Weights of a small mixture-of-experts language model, trained from scratch on English Wikipedia.
Training: a variant of Adam for the experts, 829M tokens, 5331 steps.
Below are experts of layer 2 (counted from 0) of a mixture-of-experts language model. Rows are named router (the router's row for the expert), down (a neuron's output weights, with its number) and show model dimensions 0-127. Each number is 50 + 10 x the weight over its row's rms, rounded and kept within 0 to 99.
Before each expert's rows: "comes before" lists some tokens at least twice as common just after its tokens as in all text. This comes from a sample of Wikipedia text that the model never trained on. Tokens count by the router's weight.

# expert 2
comes before: ",", " of", " in", ":", " (", "\n"
router:57 40 48 47 44 48 49 73 58 38 50 54 49 53 50 58 70 44 67 46 38 45 49 61 45 58 65 36 66 45 48 37 35 56 35 42 35 59 50 48 39 46 77 59 45 39 35 50 51 38 56 57 61 51 68 60 68 52 52 35 61 40 44 54 56 44 53 52 40 48 42 41 52 40 44 47 45 52 41 62 51 45 56 59 34 41 56 53 75 45 54 55 33 54 45 47 68 46 61 51 43 61 55 41 60 42 66 48 35 53 54 28 44 55 35 51 56 52 42 61 54 51 63 63 31 58 54 29
down18:46 47 71 45 36 37 43 47 46 39 65 64 55 46 71 39 27 46 52 53 42 72 60 61 75 60 52 60 48 50 47 47 56 47 57 62 55 55 40 41 41 45 40 43 44 47 57 53 52 66 49 50 53 55 38 39 57 42 34 53 54 52 68 39 45 58 61 52 42 59 54 56 46 40 63 42 58 56 24 44 28 58 51 53 53 61 46 55 51 61 63 64 34 42 47 48 54 55 64 58 52 43 35 46 48 45 53 46 52 39 43 30 38 63 59 59 56 47 36 51 34 56 74 37 61 57 40 47
down19:48 51 46 41 36 36 50 61 50 46 55 47 51 46 50 62 62 31 44 64 30 49 50 44 57 54 38 71 51 68 30 42 23 46 54 46 70 48 54 50 43 55 61 62 45 62 50 60 33 56 52 56 50 59 57 31 42 52 49 55 53 42 31 78 42 45 43 42 64 45 48 53 57 42 48 40 66 53 58 41 40 38 45 46 48 62 44 22 41 52 41 52 46 49 60 51 48 64 53 61 46 48 42 58 66 51 57 38 65 50 63 42 55 48 59 42 65 44 63 47 31 49 36 59 44 54 60 63
down20:63 70 66 39 37 58 55 60 48 53 59 51 46 62 67 35 42 55 49 49 50 47 48 45 53 58 31 60 57 59 38 54 48 45 59 47 62 50 40 36 54 49 45 52 56 44 44 65 58 46 53 50 63 51 35 42 33 49 59 50 58 49 61 41 30 35 32 52 43 30 59 55 49 51 49 63 57 33 41 54 55 53 52 54 49 51 39 40 39 40 49 63 27 74 55 29 48 47 47 70 63 58 61 59 53 63 43 46 50 54 27 47 55 40 46 32 42 61 38 63 52 44 46 56 61 38 44 67
down21:60 53 57 43 46 65 22 40 40 41 47 47 57 50 80 54 41 56 54 57 40 55 24 41 47 54 32 51 48 43 53 33 54 65 36 65 63 42 41 31 42 50 51 49 65 47 39 50 68 64 41 47 35 51 53 45 50 49 54 66 43 45 46 60 48 48 51 54 56 35 70 42 53 47 44 51 57 53 81 55 55 51 47 37 49 67 39 51 35 35 45 50 37 44 38 55 53 59 58 42 55 30 72 42 55 48 55 49 48 56 61 50 55 50 55 54 58 47 50 45 34 47 60 66 50 48 56 58
down22:51 58 37 32 54 51 42 41 43 64 37 57 53 53 43 68 55 47 48 44 51 48 52 54 55 52 43 48 74 51 60 57 36 45 49 43 56 64 54 57 44 32 46 43 34 52 28 41 43 47 49 23 50 54 44 48 50 52 44 42 59 42 46 60 47 56 46 58 42 43 47 52 55 31 55 60 60 54 41 56 42 64 63 50 59 45 61 37 55 70 50 51 57 52 66 47 45 41 54 59 52 53 60 56 27 64 40 42 70 43 48 37 45 41 41 64 36 56 26 65 59 52 33 54 64 56 65 72
down23:61 33 35 42 32 37 38 62 43 54 54 43 55 62 47 59 59 71 34 37 43 55 65 43 39 49 51 45 56 56 71 70 38 36 68 34 58 60 44 38 31 51 56 44 54 57 63 30 39 48 43 63 27 64 65 53 45 45 40 43 47 69 58 56 42 56 38 47 49 58 57 50 45 50 59 58 52 46 46 52 63 49 71 54 50 41 50 58 43 50 45 61 56 47 54 53 31 40 51 56 44 41 61 45 38 42 62 44 50 49 55 64 75 35 43 43 45 50 51 50 58 61 52 59 52 47 49 48
down24:33 57 69 48 44 60 33 53 42 51 31 36 62 64 71 57 52 62 53 34 45 53 59 32 42 55 56 55 54 48 45 38 49 68 43 48 42 44 60 53 55 61 39 28 45 49 44 60 48 41 33 54 48 38 35 63 51 60 40 39 44 41 46 44 47 49 67 64 54 49 47 57 61 35 61 73 58 67 60 56 44 32 43 44 44 47 44 65 67 50 53 74 47 50 53 47 55 72 46 39 40 50 53 46 40 60 48 43 49 57 37 40 58 60 57 54 55 48 46 40 33 61 56 51 42 46 46 61
down25:65 57 33 52 40 44 32 64 39 46 57 59 42 37 33 40 55 43 40 44 50 57 55 51 47 49 58 51 49 42 60 53 56 49 42 40 31 36 54 62 35 56 62 48 43 60 48 40 54 42 41 38 59 49 57 54 45 52 43 47 52 59 66 55 48 66 58 50 45 47 54 46 44 44 50 51 67 70 75 45 53 38 66 40 32 47 60 43 31 47 41 51 59 50 49 49 40 51 60 53 44 61 50 59 62 75 56 58 37 52 58 44 52 61 53 79 49 50 57 51 39 30 67 54 25 36 49 47
down26:36 44 60 52 35 33 51 35 47 66 69 84 38 33 29 57 47 30 41 44 42 68 51 58 64 46 64 58 38 55 52 57 43 45 55 38 29 35 44 53 45 46 36 48 51 49 59 44 48 45 48 63 53 39 54 58 52 58 61 60 40 60 64 49 57 46 52 59 49 59 39 37 64 36 54 69 37 47 34 41 56 48 59 45 48 50 57 48 78 41 63 53 53 66 57 55 43 43 60 48 45 48 49 66 52 52 50 46 51 44 52 42 57 60 52 50 58 45 54 38 60 57 50 31 46 45 42 52
down27:55 64 32 46 50 50 67 44 41 49 58 59 51 49 45 49 44 53 59 71 37 63 47 45 44 42 65 56 29 40 49 58 59 60 39 50 64 49 51 46 45 42 45 58 26 24 36 47 53 40 55 42 39 51 54 41 46 52 45 53 41 54 57 47 57 54 57 27 48 57 58 44 52 45 40 46 51 45 44 49 71 51 64 57 52 51 47 69 39 51 70 33 62 48 60 48 24 45 59 64 57 55 61 60 32 62 71 38 46 49 59 52 45 39 46 53 54 51 54 38 65 51 36 48 42 73 52 54
down28:56 61 59 64 45 56 53 52 49 58 38 37 62 58 73 59 30 53 52 59 43 53 60 41 42 47 47 58 43 19 61 64 32 55 55 52 47 45 60 50 38 67 47 55 44 53 47 37 56 42 64 58 35 41 59 31 35 40 60 66 48 48 37 46 56 35 44 38 47 46 52 32 66 51 47 47 45 44 49 30 40 52 42 69 52 52 50 37 80 59 38 40 43 42 38 50 50 39 48 51 50 53 51 67 64 61 49 51 55 52 55 44 49 52 63 48 46 57 61 44 55 45 62 34 62 45 42 60
down29:44 59 44 41 50 52 58 51 51 45 70 48 50 55 46 35 57 34 46 31 27 48 47 66 63 42 56 39 56 52 57 74 58 43 38 55 51 52 62 49 39 63 48 36 48 53 46 54 48 55 50 37 47 28 53 56 57 65 60 40 41 51 38 50 53 61 39 52 28 46 67 54 53 44 34 41 48 43 47 66 55 58 54 54 57 54 41 69 40 42 42 78 49 55 50 53 46 46 23 38 64 47 61 33 52 50 54 52 63 57 54 51 37 42 58 58 45 55 72 36 49 36 52 54 56 63 53 40
down30:40 52 52 73 43 51 25 56 56 46 54 56 37 50 47 35 48 42 53 41 49 60 50 44 55 35 43 46 19 60 67 53 52 55 53 68 40 51 49 49 48 48 66 59 59 47 65 46 55 33 54 48 58 42 49 68 59 53 33 49 35 64 51 56 44 55 52 50 48 52 52 41 48 57 33 41 60 68 44 57 48 48 43 34 42 44 58 59 33 61 46 46 40 62 44 35 47 43 65 51 55 64 45 64 48 54 48 59 65 53 50 48 39 43 27 52 80 37 38 50 72 46 53 45 45 56 53 59
down31:33 56 40 56 59 47 68 41 53 50 33 43 54 56 27 49 48 66 57 53 49 39 40 52 43 36 59 57 62 44 51 72 55 57 46 52 47 43 63 49 52 45 62 42 60 51 51 53 53 58 36 48 59 50 56 48 63 56 52 63 49 57 45 51 62 65 57 45 33 39 61 49 52 43 55 39 29 58 71 70 51 66 46 39 35 57 42 68 42 46 42 57 71 35 53 46 58 52 51 41 54 20 43 55 42 45 47 32 50 47 61 63 52 51 50 34 35 43 54 46 66 59 36 55 45 42 34 46
down32:40 50 36 51 54 61 43 40 67 54 61 28 63 50 60 56 56 49 44 56 43 50 41 59 52 60 71 39 54 60 59 51 47 38 46 40 56 36 36 53 37 45 62 47 57 45 42 62 35 35 37 73 38 54 68 45 64 37 48 54 54 57 59 64 41 51 49 59 57 43 72 69 52 53 52 49 63 43 48 48 55 55 57 48 46 41 42 50 27 41 53 42 62 52 46 48 46 54 79 67 38 43 40 49 45 55 57 38 54 54 34 61 46 39 66 45 48 41 47 35 52 57 33 40 37 39 49 54
down33:57 54 58 49 49 54 48 77 66 59 44 39 44 44 50 48 53 42 43 47 46 51 49 38 53 38 46 43 45 64 42 43 44 71 33 44 41 72 79 36 48 59 45 52 47 48 49 39 39 43 55 37 62 58 39 45 32 41 46 51 49 58 45 38 40 37 60 27 60 53 61 53 31 56 62 60 49 60 47 49 48 50 64 59 52 53 44 65 32 30 46 71 50 49 52 37 49 54 39 49 31 43 50 51 58 48 51 55 68 58 51 70 45 62 47 43 59 50 43 47 60 39 66 31 59 51 59 52
down34:60 52 42 39 70 40 60 45 34 46 47 61 50 63 54 50 49 56 49 53 43 55 37 32 30 31 68 49 64 55 40 27 54 56 60 43 33 69 56 51 50 55 34 45 46 37 76 61 33 54 57 56 51 55 56 51 47 45 47 58 47 35 43 56 52 42 38 59 62 66 61 49 69 68 51 48 57 66 62 37 49 43 45 42 41 60 44 39 54 57 36 63 54 44 47 49 55 56 46 30 60 46 39 49 46 52 58 42 64 49 34 59 53 68 65 46 48 46 54 32 51 48 56 56 50 36 43 55

# expert 7
comes before: " to", " the", " of", " in", " The", " and"
router:62 36 51 64 67 59 50 53 56 50 40 53 48 57 50 43 33 34 54 49 44 47 54 38 49 55 56 60 44 28 72 42 52 52 42 57 46 33 42 32 52 64 61 69 54 54 58 39 41 60 62 58 41 64 44 62 61 53 32 58 36 50 21 41 32 57 54 70 72 49 33 55 62 58 42 51 48 41 42 40 48 59 53 49 59 51 66 46 55 52 48 53 51 56 58 58 51 54 50 63 54 40 48 44 47 57 39 42 52 52 59 34 40 52 58 64 54 37 43 48 66 46 60 53 24 43 43 49
down18:47 49 60 76 33 61 48 47 70 53 58 54 45 41 49 61 47 49 72 60 48 54 28 51 44 61 47 51 62 45 38 48 36 51 71 44 61 51 52 50 50 32 47 41 34 60 53 48 43 39 67 52 71 60 36 47 47 59 35 50 47 60 63 47 47 64 46 38 46 53 59 38 60 66 43 57 55 34 45 49 49 53 52 51 37 28 36 32 56 40 37 51 46 63 49 55 35 49 55 59 56 52 63 56 62 54 47 42 48 59 53 44 41 40 54 52 55 52 40 52 35 57 46 36 70 34 31 57
down19:57 53 44 39 59 59 50 33 60 40 59 47 37 51 44 50 33 57 54 46 66 59 37 56 54 39 50 58 55 38 54 46 57 35 59 55 56 65 55 43 46 48 49 35 56 71 65 55 41 51 46 43 42 49 47 48 30 45 49 49 48 50 59 66 45 57 53 30 46 51 45 36 44 47 38 61 63 49 46 71 42 56 39 46 40 52 53 58 54 49 39 51 49 50 53 52 54 44 52 67 62 47 42 67 54 75 54 51 49 71 46 39 50 55 57 55 26 63 56 06 67 48 57 52 41 43 40 49
down20:50 57 45 55 48 44 51 39 59 48 44 55 49 51 43 58 36 48 45 44 42 42 81 63 58 52 47 62 44 54 40 48 35 42 56 70 39 69 37 51 60 53 46 62 40 61 58 48 49 67 50 65 57 30 55 54 62 49 50 58 47 32 50 35 50 37 54 55 74 55 38 41 38 41 37 50 47 61 41 54 48 65 64 41 58 65 58 51 45 58 52 44 34 54 53 39 57 47 44 52 43 61 49 51 49 68 28 48 46 30 40 39 68 63 25 45 51 56 43 56 71 50 50 56 33 50 51 53
down21:71 48 51 52 52 47 36 46 44 41 71 42 48 35 45 50 49 51 63 56 40 32 43 45 47 49 53 17 38 53 54 37 49 53 55 60 48 52 48 46 47 51 47 52 56 50 48 48 37 72 60 48 45 46 68 57 56 37 52 49 50 58 45 40 69 40 62 50 41 41 66 46 41 41 48 61 47 42 67 53 75 50 57 59 51 50 34 41 72 42 32 67 35 46 47 49 64 41 42 50 45 40 39 45 52 61 47 54 59 67 35 60 47 45 57 63 63 60 55 45 56 43 46 49 40 66 74 51
down22:51 58 57 65 74 44 34 46 50 52 54 57 40 59 60 25 66 65 44 55 49 59 38 67 41 47 49 51 21 48 45 68 45 52 53 41 60 62 59 37 59 55 66 64 59 48 39 65 51 37 40 56 52 51 53 30 47 34 74 59 57 46 57 48 54 48 41 54 38 51 52 54 37 60 59 56 49 60 58 48 50 45 49 41 53 55 51 48 56 47 40 38 57 43 58 59 29 64 62 41 45 48 49 45 45 52 58 39 47 47 50 44 70 54 39 56 26 44 47 51 32 42 33 52 65 39 46 51
down23:53 63 35 47 53 53 52 58 51 62 58 37 49 35 61 52 42 41 48 46 50 41 64 49 44 61 49 51 57 49 50 47 58 62 31 53 44 60 46 64 60 47 39 39 54 34 45 56 41 53 46 48 38 54 41 64 56 52 47 42 42 45 29 54 58 60 59 50 64 43 59 52 43 46 49 58 32 63 59 58 48 60 41 49 49 43 21 47 55 50 54 57 45 57 59 57 47 60 30 45 73 52 25 54 46 80 34 65 49 47 40 46 54 33 54 22 59 42 54 48 52 68 57 45 54 63 56 36
down24:48 45 60 41 55 36 47 49 54 44 36 51 46 46 35 53 59 38 50 39 54 59 44 38 49 58 78 33 68 40 58 56 44 41 50 46 62 50 53 42 48 44 53 55 42 57 48 52 40 38 56 52 32 48 46 40 59 65 56 38 42 51 39 50 36 61 52 41 56 59 72 35 60 44 52 38 62 48 56 68 66 62 59 43 62 53 60 40 52 55 55 38 62 34 54 61 67 40 39 49 60 64 57 26 57 48 51 57 48 33 35 54 59 30 59 38 43 55 34 63 47 56 66 35 43 60 49 44
down25:59 53 49 38 55 40 20 57 49 60 35 50 53 80 61 67 57 38 44 49 49 29 45 61 52 44 49 54 60 41 39 49 52 47 26 52 54 32 25 63 45 45 45 50 60 60 75 43 69 58 48 43 56 55 52 49 54 47 50 51 61 43 50 49 47 53 48 22 55 55 61 55 48 47 43 55 56 53 55 47 59 54 54 41 58 44 56 51 61 54 41 43 46 47 56 51 55 49 44 45 36 42 34 47 47 82 48 52 56 37 34 48 27 55 53 53 52 67 48 52 56 55 39 67 48 55 51 46
down26:54 58 46 71 66 61 49 43 51 47 51 62 47 41 43 52 54 46 29 48 59 46 44 48 41 41 61 45 54 54 69 49 53 63 40 55 55 51 66 56 57 57 64 57 38 71 63 48 54 38 46 52 45 38 61 62 61 51 46 54 48 44 50 46 50 50 53 44 44 45 80 37 49 49 41 52 49 50 54 48 52 63 36 38 50 52 27 39 43 64 63 42 68 37 31 48 47 42 47 34 50 50 60 65 59 46 47 46 34 40 30 48 52 56 60 54 69 53 29 68 40 32 32 47 49 40 54 62
down27:51 63 45 57 52 56 42 53 46 44 55 61 47 55 53 52 37 69 52 52 34 27 54 50 53 50 32 63 43 26 62 45 59 59 36 47 43 55 65 70 45 49 43 47 65 42 57 31 45 54 36 34 47 46 45 60 64 53 57 27 59 55 50 57 39 39 56 74 56 38 76 31 31 64 50 53 45 55 58 52 49 55 44 46 47 52 38 60 52 56 48 57 52 62 55 44 55 60 41 50 62 37 29 36 64 53 47 45 39 54 46 43 49 38 51 37 48 50 56 47 59 66 36 52 55 63 55 58
down28:41 49 54 53 54 57 49 34 43 52 43 39 32 50 58 43 54 41 49 50 43 44 37 28 44 62 49 63 31 59 47 57 43 57 37 57 43 58 47 66 65 70 43 48 49 51 55 58 37 53 47 70 58 41 57 57 41 62 40 31 56 51 28 52 51 54 67 47 50 74 72 55 65 59 68 36 49 61 47 44 40 54 60 65 34 45 60 47 48 62 61 64 40 51 34 46 41 57 32 53 43 44 51 61 50 49 49 61 56 44 55 61 47 47 51 25 41 43 45 67 43 49 53 50 45 39 52 56
down29:17 41 33 60 45 49 29 64 45 37 56 62 56 62 32 57 62 59 47 40 53 39 59 50 57 56 58 54 40 65 42 54 54 51 51 49 59 62 52 62 30 54 61 47 47 33 41 64 37 40 62 56 50 46 58 40 42 73 49 59 63 51 60 49 53 47 44 49 38 60 50 40 40 46 53 38 37 57 42 53 43 47 55 61 61 37 47 37 47 36 54 22 49 54 37 46 50 49 47 60 56 69 47 57 53 64 51 49 50 36 45 49 65 41 64 47 48 48 69 36 49 47 42 68 57 55 41 52
down30:50 50 56 58 35 54 55 57 41 43 45 41 42 79 38 40 54 31 58 66 45 52 49 64 58 43 43 53 30 51 52 60 50 41 53 48 38 43 37 34 47 32 50 59 53 59 55 63 34 61 43 55 39 60 61 50 56 64 46 45 44 36 48 49 46 60 45 55 35 49 58 64 50 64 61 30 64 41 49 76 61 49 75 43 65 47 51 48 42 61 37 44 43 49 52 70 44 34 27 54 52 59 58 54 37 52 45 50 51 48 52 65 49 44 36 55 44 57 48 40 60 60 44 51 45 36 46 43
down31:48 50 50 42 65 48 60 43 31 52 49 60 47 58 51 21 49 61 59 36 61 45 60 47 46 42 43 68 62 46 68 52 48 53 47 48 54 62 59 46 59 50 40 45 44 41 53 49 62 29 47 46 41 50 35 69 60 65 51 64 55 44 46 57 35 54 51 32 46 36 36 42 45 53 55 54 67 52 57 42 50 51 48 40 56 42 48 47 40 62 57 52 65 28 48 59 64 68 23 54 54 24 53 64 50 48 53 45 61 65 32 48 54 50 50 34 43 51 42 63 52 70 48 48 35 57 52 53
down32:75 55 39 42 65 40 56 36 50 42 47 51 44 49 52 63 59 50 24 51 34 51 41 58 40 56 44 51 68 48 55 38 44 45 50 60 33 37 50 47 54 39 56 52 52 48 64 41 38 49 41 44 51 46 67 52 53 62 54 45 60 58 52 54 41 38 67 44 38 52 30 74 66 35 52 47 42 44 47 54 51 42 44 61 41 54 65 43 37 42 51 36 61 49 60 32 54 69 46 47 39 37 35 61 44 52 58 49 48 64 53 47 37 56 46 60 47 55 70 57 74 44 49 53 42 48 72 42
down33:43 58 43 35 33 29 33 48 64 44 68 44 71 56 55 37 45 58 52 63 48 52 51 35 49 37 56 51 43 30 54 64 57 52 55 53 54 66 49 67 49 64 58 53 42 77 47 39 42 42 41 54 70 57 55 52 62 37 47 43 48 46 67 41 44 53 43 40 61 47 45 40 64 57 38 59 54 67 40 67 38 64 39 43 60 62 38 47 40 67 30 43 46 43 38 55 45 54 63 38 52 42 43 56 47 31 52 46 46 59 45 56 52 55 44 45 62 52 59 57 44 54 46 68 43 52 52 56
down34:38 65 35 42 48 43 42 58 38 46 51 40 45 58 46 48 50 61 56 44 54 45 54 48 32 60 38 43 68 30 40 42 52 46 52 48 40 44 70 47 39 48 55 58 51 52 44 41 46 54 48 48 48 33 69 38 29 64 57 57 45 62 57 55 53 36 47 50 50 79 55 49 66 41 54 42 46 26 38 51 44 59 68 46 37 48 43 62 62 63 49 63 41 44 60 69 52 50 50 49 66 57 46 45 54 67 31 55 56 41 33 46 54 57 54 56 56 32 57 60 44 28 57 51 57 51 57 64

# expert 1
comes before: "1", "2", "0", "9", "8", "3"
router:55 44 41 42 72 57 45 42 37 36 49 44 51 48 59 50 55 50 72 47 57 40 65 61 43 58 77 51 55 46 50 53 56 44 70 47 44 44 56 67 34 56 52 48 56 55 35 62 56 51 70 55 61 55 63 50 64 52 41 55 35 58 46 60 48 69 46 34 57 26 22 45 54 38 52 50 56 44 51 63 56 40 47 47 49 54 51 62 58 54 51 15 50 56 56 49 42 53 50 54 38 60 51 50 55 55 54 59 39 58 57 39 55 54 39 51 43 31 35 62 48 62 60 56 44 60 46 39
down18:47 64 51 48 36 55 42 39 54 48 46 72 54 43 56 60 42 24 34 46 47 62 50 67 62 38 50 57 36 44 46 41 48 39 64 47 47 47 38 74 41 50 31 64 58 51 64 50 40 58 58 53 54 41 47 63 46 42 50 36 48 37 47 54 58 54 48 34 51 66 46 46 37 51 49 52 56 45 63 60 54 44 32 51 48 47 47 54 40 61 47 51 38 54 28 33 43 50 60 53 54 54 36 58 54 61 61 65 49 59 50 77 44 57 40 60 28 68 40 42 45 64 52 65 53 60 39 51
down19:56 50 51 47 66 37 41 72 56 51 58 62 43 60 36 43 36 50 44 34 56 36 55 65 50 46 57 34 54 57 52 62 48 55 50 55 56 26 43 52 47 64 44 51 68 54 40 46 49 46 29 48 55 43 51 57 37 46 55 56 48 47 44 61 71 60 73 53 49 47 42 60 64 55 63 28 56 63 56 57 31 37 54 41 47 47 44 52 44 44 45 75 54 65 44 54 51 46 50 47 37 37 55 58 43 38 44 50 45 46 23 48 50 35 36 52 53 44 41 58 51 45 46 52 61 60 61 75
down20:52 45 47 52 38 54 34 49 45 32 59 43 36 60 34 56 51 44 54 58 53 79 41 42 44 60 37 61 44 53 50 59 67 33 40 45 50 67 42 54 52 55 32 51 53 46 60 64 37 47 56 54 39 48 51 37 40 43 56 35 54 54 50 73 40 54 57 63 34 50 57 42 41 58 48 53 55 58 57 53 52 44 54 54 51 41 51 49 58 56 49 73 47 38 54 55 49 34 77 57 42 49 50 45 38 46 62 60 60 54 53 51 58 50 62 69 26 30 50 37 49 53 56 58 43 40 42 76
down21:54 46 52 51 55 33 55 49 46 57 57 47 60 57 46 57 43 21 54 48 40 53 36 56 60 41 48 56 37 47 27 50 48 51 58 53 38 50 65 48 52 54 36 56 34 48 53 61 49 28 41 44 40 53 36 37 60 59 51 46 34 40 67 52 44 70 56 49 31 49 47 66 65 46 48 56 34 58 65 57 51 47 41 47 51 28 63 51 53 62 64 41 48 45 54 59 68 60 26 66 47 62 69 37 48 35 65 66 61 54 58 54 57 40 55 45 53 52 49 60 46 54 32 49 49 59 42 51
down22:62 51 66 69 52 53 19 38 57 53 39 34 53 40 43 53 61 48 49 55 41 57 41 65 42 33 40 36 46 55 35 50 48 53 44 79 59 42 49 48 53 43 43 57 49 48 44 52 68 46 41 54 53 41 72 65 41 49 45 63 72 44 44 50 47 45 49 55 45 66 44 51 57 63 51 48 58 37 39 51 57 45 42 58 39 50 38 41 37 45 47 38 33 52 62 49 71 58 62 47 43 72 42 56 65 45 61 48 62 54 38 43 46 32 56 50 52 62 58 41 52 52 52 32 63 54 51 43
down23:36 40 57 43 48 34 73 57 61 44 54 65 62 45 65 38 52 41 55 65 51 53 63 50 35 54 79 43 52 39 50 55 56 56 50 47 55 60 58 53 38 59 35 38 45 63 62 38 49 46 38 51 42 49 52 43 40 57 38 40 59 47 33 37 47 70 46 24 63 56 73 40 43 56 55 56 37 52 57 41 49 49 43 46 47 57 30 58 37 44 59 55 39 49 50 40 58 43 52 45 57 60 45 50 58 48 52 64 39 51 43 46 52 32 59 34 47 61 36 63 48 38 38 50 55 62 63 58
down24:54 56 56 30 51 55 52 45 64 27 47 62 50 69 55 54 64 52 49 43 54 52 52 40 59 51 48 50 38 43 47 57 37 54 53 49 38 44 28 51 54 55 43 63 48 44 44 39 44 60 42 61 55 56 43 68 42 53 41 55 41 64 23 54 44 32 46 50 40 52 53 62 59 48 39 51 46 61 50 63 45 52 54 41 61 54 42 55 26 52 65 50 52 45 45 29 43 43 58 60 74 36 58 54 33 49 45 74 66 38 51 42 48 68 67 42 48 56 47 57 32 66 65 54 46 45 49 51
down25:55 59 35 47 56 52 55 21 64 49 36 47 56 41 67 60 31 40 53 58 61 62 41 51 43 52 54 57 57 36 38 76 40 63 51 69 37 49 46 48 65 63 40 44 55 61 43 62 45 41 59 49 25 53 51 45 46 44 44 50 53 61 49 55 57 42 58 51 37 36 58 56 60 45 43 28 30 46 45 64 61 65 47 55 51 61 42 49 51 54 61 66 44 58 40 41 49 53 56 58 40 37 43 32 54 46 53 57 47 51 59 52 57 39 54 35 51 29 61 61 43 45 67 44 46 57 54 44
down26:53 54 30 38 44 52 46 62 77 51 53 61 34 59 38 51 42 62 46 52 46 51 72 44 50 54 40 40 74 62 42 65 39 49 55 53 52 56 64 37 50 25 60 63 68 47 32 53 43 49 37 51 46 39 61 61 66 49 47 47 42 67 49 56 60 59 38 57 44 31 57 51 35 45 57 65 44 67 46 54 59 30 48 33 42 58 51 42 60 46 58 46 39 59 40 56 56 41 49 55 48 44 62 58 63 49 60 43 42 40 49 52 64 40 36 64 50 51 38 43 53 47 49 47 48 35 44 45
down27:69 41 71 51 41 39 44 56 60 32 34 48 48 50 49 47 46 59 54 43 59 61 49 36 48 60 34 51 57 51 60 52 44 59 49 52 51 41 51 53 40 48 28 42 66 53 49 39 68 47 69 43 55 31 58 43 33 56 64 47 49 66 43 30 48 57 32 37 37 57 48 36 47 40 54 62 52 53 51 45 48 55 42 59 48 59 47 69 52 47 65 37 32 53 58 53 43 56 40 42 57 63 48 42 52 53 56 54 51 56 53 52 73 41 39 44 46 37 52 25 53 45 68 56 66 49 72 60
down28:62 49 47 63 41 60 51 43 52 50 42 38 49 53 45 54 44 51 43 55 31 54 44 38 60 33 51 48 70 52 57 47 59 38 58 65 59 57 54 60 49 50 45 35 55 64 63 54 62 73 45 40 59 42 42 51 48 52 39 69 45 64 29 67 69 43 62 58 40 56 43 74 46 55 37 46 48 57 48 44 64 54 60 30 50 49 56 61 37 62 45 57 36 53 51 47 49 44 40 64 33 46 47 48 50 66 43 63 55 38 40 56 70 30 51 43 43 54 51 33 33 49 36 42 40 51 44 43
down29:44 64 61 48 50 56 45 44 47 44 38 33 48 40 59 66 47 46 62 56 40 62 56 46 42 41 56 26 55 61 37 44 46 48 50 66 54 55 73 68 66 58 44 51 52 61 54 68 52 63 52 15 55 55 47 33 43 55 49 43 48 46 41 65 66 53 66 56 35 50 46 54 54 50 56 54 49 43 54 53 27 36 27 58 52 48 28 46 44 39 46 61 44 35 57 50 44 56 48 67 43 61 37 68 50 48 53 50 49 47 45 59 56 51 59 55 50 59 51 62 43 50 44 41 41 57 29 44
down30:38 49 58 59 43 51 49 45 53 36 43 49 38 49 48 59 40 45 42 48 58 44 53 42 38 49 51 37 50 63 31 47 46 63 36 63 59 72 60 41 46 48 50 61 49 62 53 63 39 54 63 63 54 59 36 30 48 44 55 49 57 55 60 38 53 45 71 44 37 59 68 45 44 49 61 31 57 58 52 62 47 71 56 57 54 63 51 61 46 53 42 48 29 72 38 38 53 56 44 45 51 55 44 59 35 36 57 65 47 52 51 75 44 40 49 39 47 21 59 41 44 49 49 33 63 48 52 48
down31:28 54 48 36 54 29 32 54 43 39 63 73 39 63 42 41 53 50 52 42 49 40 64 53 40 36 46 54 50 56 46 45 42 52 32 54 45 57 52 52 49 59 60 64 64 62 55 73 28 50 43 43 48 53 41 73 31 55 38 57 44 50 34 61 52 53 47 57 43 37 62 53 50 53 49 31 53 49 50 47 49 48 33 29 63 51 70 56 48 63 55 55 48 60 37 49 38 53 44 55 64 56 51 47 33 53 48 43 42 57 80 57 43 50 39 50 46 61 56 43 59 47 56 56 50 64 59 49
down32:59 57 55 48 44 50 46 41 42 44 41 71 42 67 42 35 50 45 46 77 55 37 65 48 40 51 45 33 54 41 56 38 61 38 52 65 47 41 39 42 61 49 74 56 50 50 70 40 64 57 45 50 47 48 63 46 52 42 60 50 65 43 45 48 42 54 38 59 54 62 39 19 55 48 50 64 69 56 52 51 54 39 45 61 53 62 56 36 33 52 60 62 48 53 50 54 36 58 46 48 53 47 52 54 47 55 55 35 58 42 47 41 52 40 52 25 70 57 42 55 42 40 31 52 36 44 60 63
down33:44 53 56 45 27 41 64 52 35 55 47 36 41 50 41 43 53 30 62 48 30 52 56 52 59 38 54 50 45 58 52 42 37 54 64 45 47 48 64 57 52 54 67 54 47 51 43 52 45 62 34 50 33 67 48 58 68 43 46 35 54 55 58 38 44 45 52 65 56 50 57 43 54 56 54 51 71 48 39 48 67 49 68 45 46 61 54 47 61 40 28 50 31 33 46 42 45 49 63 44 56 42 46 35 41 62 57 59 61 48 53 65 44 53 46 25 66 59 41 74 46 55 63 45 58 43 63 50
down34:56 61 52 25 37 37 57 52 49 49 36 65 63 58 57 28 53 61 54 37 60 64 64 48 68 50 47 42 69 64 57 39 36 35 41 47 54 44 55 54 49 46 51 65 54 62 46 51 37 46 41 52 54 60 31 62 67 56 40 57 57 53 21 50 62 62 41 45 48 60 57 54 44 60 45 44 38 45 46 39 49 52 38 49 43 61 47 53 46 53 46 48 36 66 55 45 50 49 50 38 48 42 59 44 49 67 44 57 35 58 68 52 51 50 49 43 61 50 28 66 66 43 39 61 59 57 45 32